Experts of a small language model.
Size: 9 layers, width 192, vocabulary 26090, 50.1M parameters.
Training: a variant of Adam for the experts, 4447 steps.
Below are experts of layer 5 (counted from 0) of a mixture-of-experts language model. Rows are named router (the router's row for the expert), down (a neuron's output weights, with its number) and show model dimensions 0-191. Each number is 500 + 40 x the weight over its row's rms, rounded and kept within 0 to 999. Numbers have three digits each.
Before each expert's rows: a language model's description of what the expert responds to; "comes before" lists some tokens at least twice as common just after its tokens as in all text. This comes from a sample of Wikipedia text that the model never trained on. Tokens count by the router's weight.

# expert 30
It responds to: Pipe characters and blanks in results tables, mainly election vote tables and sports stats, such as Total votes, Turnout, Rejected ballots.
comes before: "| ", " ", "\n", "|", "(", "–"
router:523565519502559580445557528476534474539522472501462466562507480482543482456547528440477455511472523444464550568545464477498457546506522498428516507544466508512481476544497486566416452532462448477481565486489493439579445582470482472514521465535556547461421521558492478477549538577520511464519564521507493467570549408500502616566515451475463466456485434546410458480468456449457523520513424503549481518486510500456528450485451494487533495490552496494524544396509493481531497432533496512557486453461485536525522442558522524542527554538504524476511487467473550527509534488481485522
down0:516511478514441561496517469505555526471614539534502493497516489444439434543403466469554495520433468507475500443603525486487438451566472559570501478452470566517545444511514517503458445498493495510474433552502528536479511532512462499491550550584575522446453567546508529548564473462484537464448513543516532490466533523544470529521449558481480476536513492477540513447427474474544516440483520414509554512572525561496526479450515532494489528544485454542534497545537525505532522448528553523467522483473517533555504508549520543496547491419540478539455472569483579580466478467506512489
down1:552553479491436430478521454525435497516483426539455481431469526562562502487496459509503510483552443494493506556493447563545506475436471449525514469520515489500475503500441485526482437522499535520536508496441448514491475489496599518487491514527501509460509535407514549469548526487523525429392547572537463515558478515514475496532469520539525517481485528498471503569489540464453481612538566470457532499504630536566508516469530492642441597504509474508464506501530531515489516482521451526511505449524484495457454562462493498577465496494503479415495431518513497483525481433481524472
down2:537502556507496504481520488520507482497493506489462492477512494505496522427519518523476536494462444435555551543548558455465550487484611537446484547462499511525505530461527446525493511528481456544506528545512456538468524431488461478506518411485568556546465521543487479474486534459366482497524542519399497432491490511488522546561537501513532531471496472542497493424518467471506578449500505492514425570500501505535489469513477586517501411526522508485462557489499544542481535494422545422455448457516474411458548390544470512517555540479502478535472461554483508515514390532545490552
down3:548546483464495494545558491478468501448523521466461457535496447471587436487582444410539493548514469493476547489473542557482514437538466538518546512581465476457436441464552490558504462447499448508463496519520478489467496539541471582557558538458506450466471524407505496525560483599501534442510546570457564522496558502512476479516486544523561408543522446485514432534556528563530545517527488490448503545445475511492488532426531411476504480473519462554537447493508539443490489495450584544498502495478584493513512484532463536509475533523547459511513476508519503526522532449543504443
down4:478486506566452490552500493502560457486428540488512458455469452475512370479494479548449472519431505516470463510511545476603536555498493521418431499567480516578463526470544468542491488496451480546489500512452475534497503469493433488459513548485539501499523584519469506514440566507459487417484461501423476490529498437492534522481441434527523572503508535497457532586504504468422442478485462497490459484438477489519484522462547490496537475457538467542499529557482490514474421481515492571505521551539475465402463489497545566476464489575465499531487459472498457610482546554536525537
down5:485434528515457448501517436514537495492563551545489457493432481493490536487528510483527497543493444404524475509472525551477502454367505575497498464518479465472506436543560442421586538530543468523529507567605436546495498498500476504472484480480534545506561557488503492437529443503511552489448491456509507534456536513460492557492463486537495499441481530514532558476454537521549563456490489447440433427475505528426476509552560495500539411556563522504501453517447463535521484513519476450493495511536501480535538499425552539484419460536533481522495472558524556501548470556487541547
down6:508514540454500511471509482503517510502477498498496448455519564514497521549548495433468485478458504542432512487476442571474605539460411497452553505521438505498523545469520514474513522599430576492542557517518503511405455529476537449496500544477507413497495549493493482524484496524450520507467464462491421532479480508529533499445426462466550530542498493497405470566469541462485479436524524448501560487466460479607474511472540493452480512455441501509444501471519463546456397538554515488471513562547485453521543593487566524543459498513495505505458478523505421513510408516465511561

# expert 9
It responds to: Year digit pieces after in, by or a month name, like in 1987, By 1975, February 4, 2012, plus month names and later.
comes before: ", ", ". ", "0", "5", "4", "."
router:511531587499538512451514508502521450547516524533529456516442539561525546513522433482392469533541461525487464506472518567534555514445516500480487543454520446452503434524528464546505468448567517457424468471407537453479482538559550488474505454471598496562497451542506516507424498499468520490493543491507469436519579433518429512482449473536534445522442533478467444503549519504510469503481487518481545445478429499529503429461493498513519547448436458521571455477492525524504524542548515531524390505490490537466544491530461508514532546496485434425537443403437498472482495462496537474
down0:495477543457485519504551486519478492478545554511500568511561453491529515497492512487549500505452528469495492500525497498545534401513486514566476501523472456497502529501511530510515453500510485538524434449455552597544520505491458466570503493457524475484447452494475468494448525518554563538592469446494547540494518497498447497553397562429501482469489469461516556477487481539508553484514419544451464497494465492474515516502512534564518477509523512475545476480524567482573490475498415539458382549503605469448515452493475473554464440504477442620464579596491517567495499520493444446
down1:473513431494444574456569540483430504417433497410489455516510536481549542515530441484544465475482501506521492527466487509403507548546545489473453524492543492523524502434464539602512558501446477514534539540523539570463448510470517545485521480535462560523580519594539442492537467436506485481526491489510489510512550508446553474503447460507561531534589526548482501463492527607510530487575529488470539451461481547500496530564473479494479496462578437483506447489537489563536523475496539502461485523497515509504489525504460495575537476458528490514545520486358513546539457482485529512
down2:495509514579530524561516503509448453484474477475480492519447597474534457508532529491488487517488563514488489491499479513482531476428469444498406526466520505514541506597486554432390492522418501510501525530536418453502522497488535491538506499495515466437563455495505431556413503493454473487435423441540504530493452521560538551490581481525537484475545472521510546464511412516524486518500438535481430483558549501487532521490409514490566500500553536571523530435481490435516503473476544497533477508518534443502525527429560478559523532446484578462485588516585503523538481494502494472
down3:463481444423508483509472520496555446515447525432476465517496485485456508485554493531509483503540454467522431558440481439564455506512541489537537435459532490482504468517533547545458520487483571486486488526455576516532485457457560496497494486462488477523495509478539549580438481528580543505465515552492525456498585515471477466488489539479478528457528524493488514489514596516503485576454562512433563447515482391524526549476587535476512492509524514487485432509570517480478594569499517485508487505492524505496440474598468525467473542475591549468572455426462439504451530545471487415
down4:521495550495525489488503499470542483546565486607590529486466424470503544432515466517437466488578452541494519466517548488513405537550518567519544528450485516522464517548512437491571497456563496530493582509465550478499499552501510450490515542528543515504529429464589508470523453521484441515481521455522516476566525410481441492488472492423481579508473462484526482496488461454438522535497475481536543540519458482486448560483472457520474524546524497493488525557513512496414459521519429571527537517561506601493480498523478517472512517416539476426542444480515480548425562494475543468
down5:480481492470482518523529516487560570483483549489555549461486540522460554409448429502490502469467564527571475492486495466477534427504516528579435479460505533446510469481485523485475486492589533466510459614575541478556519468559490505491505507449514566488512453528565485455606527596563497547474557558529511455478459532454505463536502506511502494493473492448538566457484466521478562515489512455453464581464512555531456491486461470538568429457537476528507455419450487470549492569480452474513502443489498508459472477539434454527483480439498510548502585502487530484498497575492510479
down6:562510554450649491505458474455528537592558464569478469514517449485508451493521467469487462495460478452488513550453507469465477460504521495516480508451462471490481479554527460496502481498496498550476517513525432516494533532569481494523479516477428440394456503480448525443427505572488520527483460439564543462493555479503495498479525514551530513469469458464532526524425457479486532485475407466469527478515509475559518499497516487555429468591513536529456533530513566476445520493461471526488573439485529507544531556495515452465390547515448521506498539517622499457464446484546491489

# expert 47
It responds to: Plural noun endings and whole plural nouns, often after numbers or his, e.g. houses, rooms, acres, songs, features.
comes before: "of ", "and ", "in ", "were ", "to ", "are "
router:502491475546512484490490503481503473576459509496479505574492489517518481536516526473531494498478497466513514528483500478542470544456487482488396497554452447463535397547485508544464531482530452503452447505525547530481522505588463479550467525419486506502504517549550455485515537500492520394457485484606494520489488429544485588476532434518540570447511435509465445588438485438501533530550454557555503554509464469538489513524460458532493555469515565528473505479543553455580513558531475482407449502450518526497564455463561461526555420545510475421506459521477541470533530552491493502
down0:487530502487469511498550563501542506507492525555482516523509533539483490462504499476452453506532546487497503495519571491497510605475505457537511554486507513475579536549586479467565542550496469512486544419504530453499510501528541523451554495452495517501480527389486459481514452513455470553441496514529467556420512645523500435520509537511453521511521499528516595471509513464464478403454499462555463530516538525456498534531515415496461480460470523446578531489486518505457536498465545462572496469511494506433457537590592505451555523482540562514422509558440549475464521470506498537
down1:546443527507507515485456515544467449508549474531465445377540496513504586522569542527489509466515500502510455508545508534508480506562430567489522515580454534562512538490534555506517585430454477489493518481446509470449552493569572460494517477522509440448477542481428449511489436499483485478543472502480510475563581563454455491493452475513486509488490441498529509509479467467499506534482541467432465550430503454518560483505543519493449547542547552462420474482525467572506444478520433522521540496494479445479448478532463474551586492497554514531527427454562439559528430496514528557
down2:478473511491501519481474478546453497561490497474402482373483439504510556487536536567464453531502567541516489500524485547485402520609493569489533529560487534471482520473482531441407501504443559509512453556503554535437431497500508514497480548492551554504487444579451470569543467493510497485539522503557491503451431459469504445494544482468502453472471541488469516434500513415485539472528475482470455516473509442441503529459544497535484526489518547456546469531514521511526525496422510444553482526505549446465511527522543509442540498493558476465547548535584550502518453543543585544
down3:519447483493449482486577479526504449531456502459428515459502509550496515546483532465511504454564529518552545571465569533447510600618539477542515523540456518465516544462421548509507530431600538516506487426473523490480461496554484503525530578467439558512470523524556494441531548545479467525468572532627489547486451521471571490473592530490457510496494542508487487557501521455495482551567489475507408469462449497504442534537538494516533499494498498553476513493557539480483507563544521526440515472488469479497483475467491576564550498552511510495548453518463468454459497519496476519
down4:473435494538495451495450496509489514539490474525472529440537528527455519427515535514448428490418503476485526521454527574515533494486455607480493521523484566531427470437499514443494471568496512490478514524568475553536478505498476498487514461456515477471501484539526508528463500472474497451503515435482581503528475457581576481476531492528491442541496510503491445487464479591454516522521492459431481480502424546518543433541507540513494542537517398583526567534457523476491512461416488496452511452524485478496574583424515519469430496456517494496558493508576493535587465563503595457
down5:528501458468582510482531453486463520503448541506534509484579573552436470457471555509480512499556558523503575510573516474496561494510507446532530546543463550468483500555491554423475557526492449508542504484489512544557521454471483474543512457477514473382440506477457501557523479442512533497454520543545523545443552537503538492537469515507523491528556471535442474493557470556495509482542493484494463521546493477537555481546542450439558494448548414463545557495508417474527467478472532521497514489495488512505482471487464445505577540514497583493572481518456455559501363572488548539
down6:484438453518495487502510437475441519493464476520409543535532529501535498534463502488451535461525450452475525516519478546575495451483586525519447418486460530501480450492475480509478520475448512454498441478533499521467463470430403424557519513477462533510538444554494477483512449384500476502548503503465418528494471453517550566478508411518478516514428507449503509492443450488503512510523572483453466453544529490444491424482519604490508481416506476507494510473526547458581526440556508418462524521468470489522445485472526498511479542517508450396505473520477475505589551484545528480

# expert 13
It responds to: Final pieces of plural or abstract nouns ending a noun phrase before of, and, in, such as -ations, effects, members, choices.
comes before: "of ", "and ", "in ", "to ", "for ", "from "
router:538491515461544482535530479527496446526476475529523531530473508484442493519484510424536517496482445485463550584459518526466482520575453453555434534493418424483521477552460521552529498483512506522479456523491519490496554558578473483482450544441454490568438571517542503422535522521551494468531502488533557442498538427507506559474545529511570565432481446541430460519408473503502500544477499493524477563550480444490516536484411528490540515478505541545443500471488520451553524538520486477486422480466425524538510554463504432569548509608479501431459506493429500454494554506494481476
down0:501486442506573574550542461430513477499529490473583515420514545490462539542550558510459435533516487497493362517504532536523462516549508460461405409527437549501452523583572485495507571539555563498496473437554526480550496511582545534472506574431478450489485542451425503467536403478509555559505469494532505498467512487489509473529525564567514475508535493500467469480526533523472542501519470502507526500490434515469583454528491497517449467469529475491533529493496496531475480492561493485477556532516524480504513518422547458535511526528533523427458474459450464489440462511480449482
down1:528397520536496495545488447482499506537536540559434464444489465552467502498513524526439462533460486523499499509507544516452512550572483568440514498455434396506458455481569489462445458509469511506392536464430454552468565523495544459537533484573546486478492524561484503485519517477452516488484496585495515478507523496569525466554513516522552527470547494458546511511474502501434509598504523501514518473467533456541528465527484586574487571544439593546512562522549560488489487464574502533544464424564468538522531515518491478537525428458542478500499465509453485545478474505509446458
down2:510480518548557597469477532556491518511513456481487480468543452538570460500538502499473515583529488526500528462481472471423518461498451431449489457543487489500525449532506549497475483469459534474508514485430476522494469485545548503513572521547477532465515444513464539548514549444460470510563538537591521467527491447517452545444541379504545456445562501485561469530535406477460504503446491527425460450493524471476452471496496616454553560563475550528532524514473510497441466523523416498516521445518498514527469462503498558439491576507443513527450443499559482458541562522471525490
down3:496563479439432521477502488463473519546435504491481546573441457474546554479498492501461435480423558524474446512530516502514453559508441561530482503515506483562510507510543491481559552545463470550493470560510497432469471503460450510418516500580490555569493484537605413471462551475507528429565472518528500532469456456498553543554474522520467523512551536543473479481525475399551522504514487568571556477493500498563520514480548549592517480477487576455521502490500490506477617494515473430550502470498498506483479473509493445466418428455561482489525498523511492479486510528465549535
down4:523498459537396521506466435543504526506521517505506512475516509541473464501542510512540532506438452502514559523532532545458528552541447464545483549506504579497487551500456562500437581463474516475570537478474550578480522542484480569513473440486480580508457503499423507592506448505553478506449542511514537487426457508555516501485539463492510493502489515540502515537550462419488474439438501477454486526531575522464551520543512502508539552498543508504399485463512457542497485556413498483475439479484481498460536539538391485550517457536455534560504477470499566418470509408483426465
down5:492516525429526467499488472454458495506532545454510556513439475528517453472542517463410469481529525481508472544477500492534480544418495472553501438537535505530504468517508547487455467549515472457464426522430501502514519470554500442437471488537551491527487508520506520433415500492498566438576400475565490578512500481483512496541493492499564565495549525473457530571540407445514494470482473579558440439503545507531495443539517492527520475548479517466528455522470431526494624498502550464586532485540499547453536425491551515468501514461528525505530512552486466574525456544442556499
down6:388512446504502500507459526441391472524476469524521546516462582534510507442518541543431522473511617536513525484572491489498473490471473509475538477489511501495473455487505452529514549575489549475533554527524535435496436496501514453432542510478527449430550491498569551457414480465468528532525517480514478538480485532538530512528573504585502442523512475499497482485427469523509439516454467495522516494480456481544479452515504510569515517543513437442551491543525473475475551537509473392518549504507571471438517494442543529399463527482495598480422487508538480548479461487492505557

# expert 2
It responds to: Final pieces of common nouns, often plural suffixes, heading a phrase before of/and/for, such as reinforcements, prayers, inventions.
comes before: "of ", "and ", "in ", "for ", "to ", "from "
router:532477496501587447456509535463485387537521544498511494471488486522458466454529500451535537449477478547512524532453550512496503470487425444543525517537426477473526479534480542620499473439572464506464488564494518501537544554554483476493457505438517532563476529533448522466465581501532466435514519520547527480491513442499473524556569505487552526449492447524488475547449459441508517527484478508579520569538463493500470545502450503506455557444514532522439514475569506491508479554532488511493371539541380502512526511448544469534542468548491492424518516490507572447486562512490465487
down0:471520588536458525464530473438519475538484523518478491465555544603538505517448457444464446483531453451442581562520472521452447502490532537496423553447420529430621484495519458493500508463500456427457489509450495499479487479490473555502515501492499511536541507511457475492457455518531437482457498461501462459504541526514490558529525555517486498506395527507481481496529537494543492409550517514509465544485496481442555540542490442505581514426513578439430487471491454522531578465494529480540513516492538598454472476488458452526486472536466533462494498504501528515588451521553428514
down1:457455482457473474495445424548476543478529475529573529555469487542434447553493493555487507544441522493524518537476588506483497507470495556553504472493556524577550546492556538495463541480509436600491493526565587485481463456516569494533423501511566512501447439527544452517447552456455544494538507505501531538509503508510525523575451448468475534445474474514566480534565490509523441507519490475480492527469487469470415419479469524490549437513469481587486508478502537436489501490563540500478453481490485527557507502454487488499453576439589471609547521477556507514505476529490508438
down2:557470511475497532477467439575471574479536487442555470503468534534502499450520471546508477461453555517514502487494531509434526494540461519577541504541445576477517517473501502524513531472520455508448470455477492498456549445445560411535428432503546489516447490527440483513486422430484507445518450526466477538536547516517502531430485460501558500509503477515537581524515499551464426521511455437459491467375448471540493527495552484442500543522488488461493493522502545519515421465521506471507472500527497474580449488502535445486623521478483511444402528559465531439515490570530528560
down3:535512450498534416444479538502508531521424459533485479520435521499536486521537522577538480474481514482477450426511494492474481447440482520560486529535420468480538514457447568520521562463559494525451491520473448506554467461528520483515478488509534517524467494507483475489468548487511473537574472411540516537529492524487470482435556485451474543480491483457522554475515454477499438500427587505474498512513444494404586533486512536474532525412561554438568486473530468505514424474491510530537557563504513399575417449439495523510446486555481464503520523500531461490558525565534472582
down4:540519532493498585429559501451435552496547499499433512519486404450460576412483475555499445513554496512598554474517553519506521511498467450487551489488505489463533538483527530511591493503445536538482431462487540474483490497523506539484520519528503573557558508552553502478418537514522445502528489523523541530490465451493443510522497520510491499537515486550514491491523610564476517606467555503465505446514487485509505547510530468535477443515466526494513511457446426556405434508475463456482467490543487471439493498454489568467595478513454466464486507473483559500453526542461443574
down5:513524473534513524465511454432515557522542459507468493491454485478499526430451534426479465534574520499505487432532485525462442508484438469550523478549450489480508576523538516501526484553465557486514441447453502539542530590488511567501463529534496460501463483502548429518519464462495477546544526527461557572468486493460469523567457550543540496522525435470509412504486435448488535477456512547503584474536456452552506491500508471567554467535517392442625499514476538563457526500469503481535511483492520486453527598548545507473500544486554509452514489512483566480483495570432547558
down6:529509450528471537508527584512511535488468487468483504542483411511480425521462413531516448487457531484535514435527567484378520549547524534488516469498498439470530423482476484531510492464546370468514519489541560522450505484520469482469531474486526488548473519488499518551502469480579506534453541472453489504484482457550496493494566486413431523575485454536560464472573485500472450485544505504496530501557494516462572495506565501429508512455442531455470500461467528528458575444527413532472518480485410521519533535444484492550598556493456487520471457518463531422482486538511517495

# expert 23
It responds to: Singular nouns heading a subject or object noun phrase, usually after a, The, This, e.g. player, report, survey, award.
comes before: "of ", "in ", "was ", "is ", "and ", "for "
router:551511465483519487423499494515527379490502491477451480477511519513538419528479494424526477465504486529569557466488566540496482532508454481500555519572422459518509558489482465604443532472558440580498521539555541486524522558547467468494482521515496543527448534564488491536485603513544545493476511486513504526509480443508503493516483499486535490531466528546419476467471416476503565505519500456569524575498497486551431553484484486498495565422557483483435507515630502464571460563505468507523459522512468524526508503479524439484562469540548493423499571524527496487507511456505531546
down0:517466585459525505467466482467506506509481538471474493521504528469422425530421428507530472513464502543442539521463413458518530489501443535448424541506499480476545499455472441529450502531420478524548531475490518464533509513480449550507458551558457542449488521521483461486508539547513536537504471500523535483433507481474541476589456519503553516512538586503512470612489529489496489435569444545538468479481512513531508519447524575451558586487562518558465484541580517534500483461495447481531436544454551620477491512489480517480478489433453473437481539541461489492493574540526450492
down1:479576536474532523493480515405462477440495508512471509502490490619407578487412523552538524436498428526519457474523613487541465507533459502532527509468460474450492430486472429505560544537557525498504507529444507487504579584488427534432543464572531497513442431531482482484533453437529493463577491446480455471498527551469515488482506469445522493469496479512487533483499484492451523465485549515504516505477512576519514540535495569488526415510511550452408490497539472433510491572516465476485512532525533496536460517423509467478494509575480490494541428492489481444480530496477564488
down2:440527467542484486464525566503504531475510507482508497536478537506539457450477458505446491480560476479487531482462446479500513554506506528489480523517555514402537473473542469530499540509543585474442460501531530563494501495464528458464496485486490479453639487425472573497416504527495494428540496478484599461518431452494480480522492453485481446511557380454465420507618496538601486540536426492515429531446507530461515543538471524500554457501512513522570524517526524583452523465454511519499421542443508480541537534473483563505469472506516458446479469512518469487517488495486481541
down3:558514485525524417503433457534459501511512446517467517438509538464626521479512509483478531425517403545522507437428462503528546525496467492520444432481448464478522473488516495588523436443542493461527442548479596501548461477585500498497431470489508440529501502516457536518541487426478489462480542458535584513487452492471515478518531497476459543514439514515503496490434450534542484578557499541475569486562490479452488554534493540506443526486436431519483493532535487531445459469523475493435448511474531570551533545491546512585486517582560522488478502477487498518489531460475474550
down4:477436551462467566567496539453473460481475535569489475489511487505574549468508543506466535519544500489495515498476544483470549526455512521513542436409539599502565503551519574575473527478487457518459493447579532528574503447492513479530479516514473504533478436551489521564429481492499508472509488546546455437535456549476496577493521541462534523505532510469534519484591532491553446484460484483496452532440470582562544498531463556506463572459494586453466572501444481527549522484450496436453523548468516525436485536495506484475589490505509452476527560501515436514474495432507572523
down5:495529522576569576501522545543456496527544534486560485529503586454498503499555545487509528423503504466507563495445506480513423448510548461525458581511396524533571491526485475511484452546515514520517563563494492537551495524498432594513484476439448469527572447451519475514518498502498479529527517482444552499465483546542451533520485526575452518503494495448462437504490474561442584562514467422529410527501472506478539532524492493487451545482432520530498490486516469479520453518530555517425470498550506556554486557545557534431467492443527540547525438460485484495502465467510521584
down6:450509535535515467537536496551438512486478480463531470535469531494541466414627498568550482523550528488393415523496468497520486486557460510511459525452539482508470490500502504469528499507521524470437425495471470496564503467586519546476488502538547442464541508515504497554574461492487461542496496404462517492435542532522491522489515532466537464461453479504531526427497471499512479484357479501525518519528486407492534496450515513481523521529514522568521455484459521482565497484511499513527474522490504478485564489551487496454515554466454588611461533446480554498528432571455450430

# expert 18
It responds to: First digits of years in birth–death spans and dates, such as (1858–1916), born 1997, April 1872, plus month names like December.
comes before: "0", "4", "5", "9", "8", "6"
router:487540577511493473463532482466496465466538481521496540521465477560498511458555451510432438484508549479468497511521595514470551582445464480529462545535488464450530489547528450515470537467589450457448518482497522435455500600518545427497475464475598512471496506528570518541499503556527498527511564578469523440545478421511471518492436484455483455495507456516474483500528481485497565486515533472521498545473489495506463509444467452513541513464486437499550458419515520558426516461521549562529459535527488484517566462462478528457455515578523487430553471427392465490462478423517495477
down1:518556526571544488478438547487453586514475434489455480516490462416495454471565560509506562522504504458488509505527518559465508502438491518490537557484545442524458462545470569469522489585498564532454524529461572506531449562450513538489463451543585484457481467481489506477551485473548446498605475466537435498503545450464474481480533558451493487515501561451477487608515461478476511501568514503509495511473520505501600503479516561450477523494543516487476479437505498559437504468442483521470569536476511456509496501487486497493561548533487568530444502464489508452457561483556471383
down2:535576472466522526540464457496601590510502544468464497569496480468519490488504505443520483535479427516458500546566614565538416454464448503421498502524495487496561521533521496484483529516507553484476461544559453534534478512458578437488421553460493446460482507565486467462535433525478605518510493434459526510489411580489431519509497464469547521504597541559510432529472522492528532516515472485484552539493518501550511454494488539434505532556516446451485521518491528494458555531502499412491487564500479469543496471547480468468471480515484526564471558477478540494520502477454520543
down3:556555455413556527553484429450467576499428546459408511480464410513494440509506437506520494519431553487489448489489543615512503549441512508505491500491488473445564493473479523437542546533522496460529526513511520517467430556468514531509399516441472481531517557439538489492520435489604506523523526527529497526396455496483477430449540422508523506520493560531479469526519514466497584494545510503455513466567509450481500510503503511462513524483436486436522526485496467461463527482548534500465497583521482532496502492494466598511477523479457515511498537457507476482534513505458415559
down4:462429573559530541505463492449498477430498596559424544530464502494491441552482527548510483552467492496496431512454459538575468542483543473496499538593490556539547536570451485523471407537460474476522552550491520509487500536492504538533462505457453567483551583526437506518466499524516450514455471535514414526541465509517511496515455468551540485520473500529550521474541451550457523470449443554594423449445558509503467494508451488517439520487421458516456478447479532479559506564469532463525529484498521496436508536465537465549524510547518507541513423486469511537534562471487516457
down5:575548514538565556453439496487500479500566542536529463492518449512437448497516505524440505503508518498445521442469455512518451508484522497503541475519444527486455429530490539558499427464481481490451490492479507554516549448453492446501557473533481493498491454473523510491461430546509536479413504473521437480469438452535530451472494513470526539446467526419451453534555544497485535490463449512486474482549456503488529464444470488423476555516448547543482564456567500500565421495532426572462562515572431463493487558535466542570526424475449492545483409564533443444464518506531483519
down6:497546494471503527530496511423445533408438541544421433437534434538512537481522499475499485477540500491536521523508428535494511453486474505491464465468458514474518559416521493542491513501417501548473511488538547581525488452477457488527530527535414527491456470424456476511464415458475492438596537542472478504437467536477526470450561574539470495536471525502483485515452499518449530559509579490555513458539471579500539589533526513495478486456503491494472555481425505496497473464439478492424505514488510522477494540431581479498442536407508433552517507541536469441494511565485515486
down7:420504468484479541548535603444472452510412486517482431464524489423555579420497449624475469554526538472515532604503495484430529509525533503500488494567458479466454482466447498572466507462504513521517507524442539552371436510531507513555525469540488528496514548500570512503539545505446475433517432580464483549517502470504529561516461523513439545568501519508502543514516495479535475527500474486525494411476476479477465542529484483519435480518517541553481528455501492457520538448515475517490439418516507487522506534443544526532500458472514508497497524492486535478495529514510551600

# expert 3
It responds to: Dashes in game scores and year digits in table cells, like W 122–107 or (2014), plus contrastive while and whilst.
comes before: "| ", "0 ", "–", "1 ", ") ", "0"
router:555608520490553566428504487510513449545492465538444453571475563523510483494594499462443423512460462455473563538469471550451505504498463566430558493506463493511513486469496523534520456484467473476505521535529466452513494514505468511499529542491462511485429544558531499535526502514488494469518515531600579489560445446546488508481510480515447412465489496521436447553429479482473535463532527446507519517454548447438527454417478469504531490549493501542530523443568533520444470493574526545524469518485494503466518481530545459555537497528489578422484445473468528569431535429478454510
down0:459470543507510598485411550498507464516458481494481509430487519500463465521529462522510495487511544487520479528562495497498452444523468573486485448535485475523493487523531469422471511402506454515452495479475514470515553550496505488495468533501504445519471448529489525468499453542493521502430535516513523475555560478518545543461445492501480554552474527459496501501514534483542504415426434464495510385553462456405492480462484535511445559514501515527522546428527491521540489452530544519471429531489532472480450541538463527471526585497551502465466584546412484475416590565467563404
down1:457471566515469568446520497524496566519493477431430568430471512524559487450476540424531491576514510490478484553490424601522601429578541515541517458464550541493541583483482559526483496452472523560523505509495458504464505484484550525531532540448514493519573486466436460542517562433506409474508550471490514488504485496492515468543585472513506449498490519506515480582532510418462531525492539479535508489541516501520559426539508469531573566565468467522536505475466477566576464513507496523493515531524477472465446548539524518527509502456485473510451594501484453479529497473542536459
down2:503469506454518494491472493477529528488434532527473523471489510524572477485576565543451517536501438506456486467425490425479502486520517512442496502487456541427565506492472447434459507446579544491574547481532409538518451557490554539453519533532565460447437500478508512549470490544535578558515497487512470484502433462495527456484550601473458439547469522499429479547505502439466516557537509485503493512529417531530538496529491496515528436458491575451536501549460471442421417433479461457503507443447504555556449506470502498485549533509494521490435536511434496484484537569480553500
down3:478433516533477507539564534476439499420449558495484523588526443490468446442490469546466511506480557464474503464490486490467508513488482528533594512517429490540487509507472525474537445500531511506527495478428531616514526542458526539432438478477540482497478415439520534536492496524494462482541475474493564535523557484524455484435577524471478434518518513548511567511522567519500471559455482523485487476488606428501536519501512450544521392500516540516459427534424508503431477413560514492417545495462560500529542470486490531515496530510509458468493469521504424564535460446528484489
down4:484492569507536508493545515543527510493564481484493481565545512525466533509502504395506545445508494475491559520445528546476478493486420546536501477432533495432548511555595535478509494502569527472453482550498468488525511522533411533471505556452432521488525423495445533487524486512514477562527499478529525494509504559453423502534598506529497465502488473489459475454459463521513461508487434537506497616423509490518466492445473471502604518538544463474466502474517560552432500473545404546467582515422502494477491520494483497496527433477486475466506454535580450533454528437476456572
down5:455498460474510463557474482463540534512512505534522538467595502488429482518464474536506465491544529505502478507510612428476541495534517507509494495460553468489493535492462491495408512482517444527455512505604445487494519473468530407457533524545458463552495541533527547476566514499505583547574483513492533500506477511524473460497563453484430497487454401515485540441549549470506424566530473460547456514569456516474479491595517503517458449477552529557490494489499541526560527530467498426529451481578526479524530512500504427468532449513502430473498387449528502462422470537477493460
down6:497499496488461518545538572416504441465535562432461515545510515469491482513517566520540504491452547532541523546533411505538505535487478549472507567427426520460462507515477463473526485519524423481480503517486455522542546585439577564504492503474450516492513472534491481499471493511472456566514406545494407477469515525532504431528557514481552456537559519454521410487531488468485557499504487446470540535507555466567552510496461468523410499442463497526517518557483493536476567471526532489476481467556482482487528554481408566501517452493545514442466537507407448510488494605530479473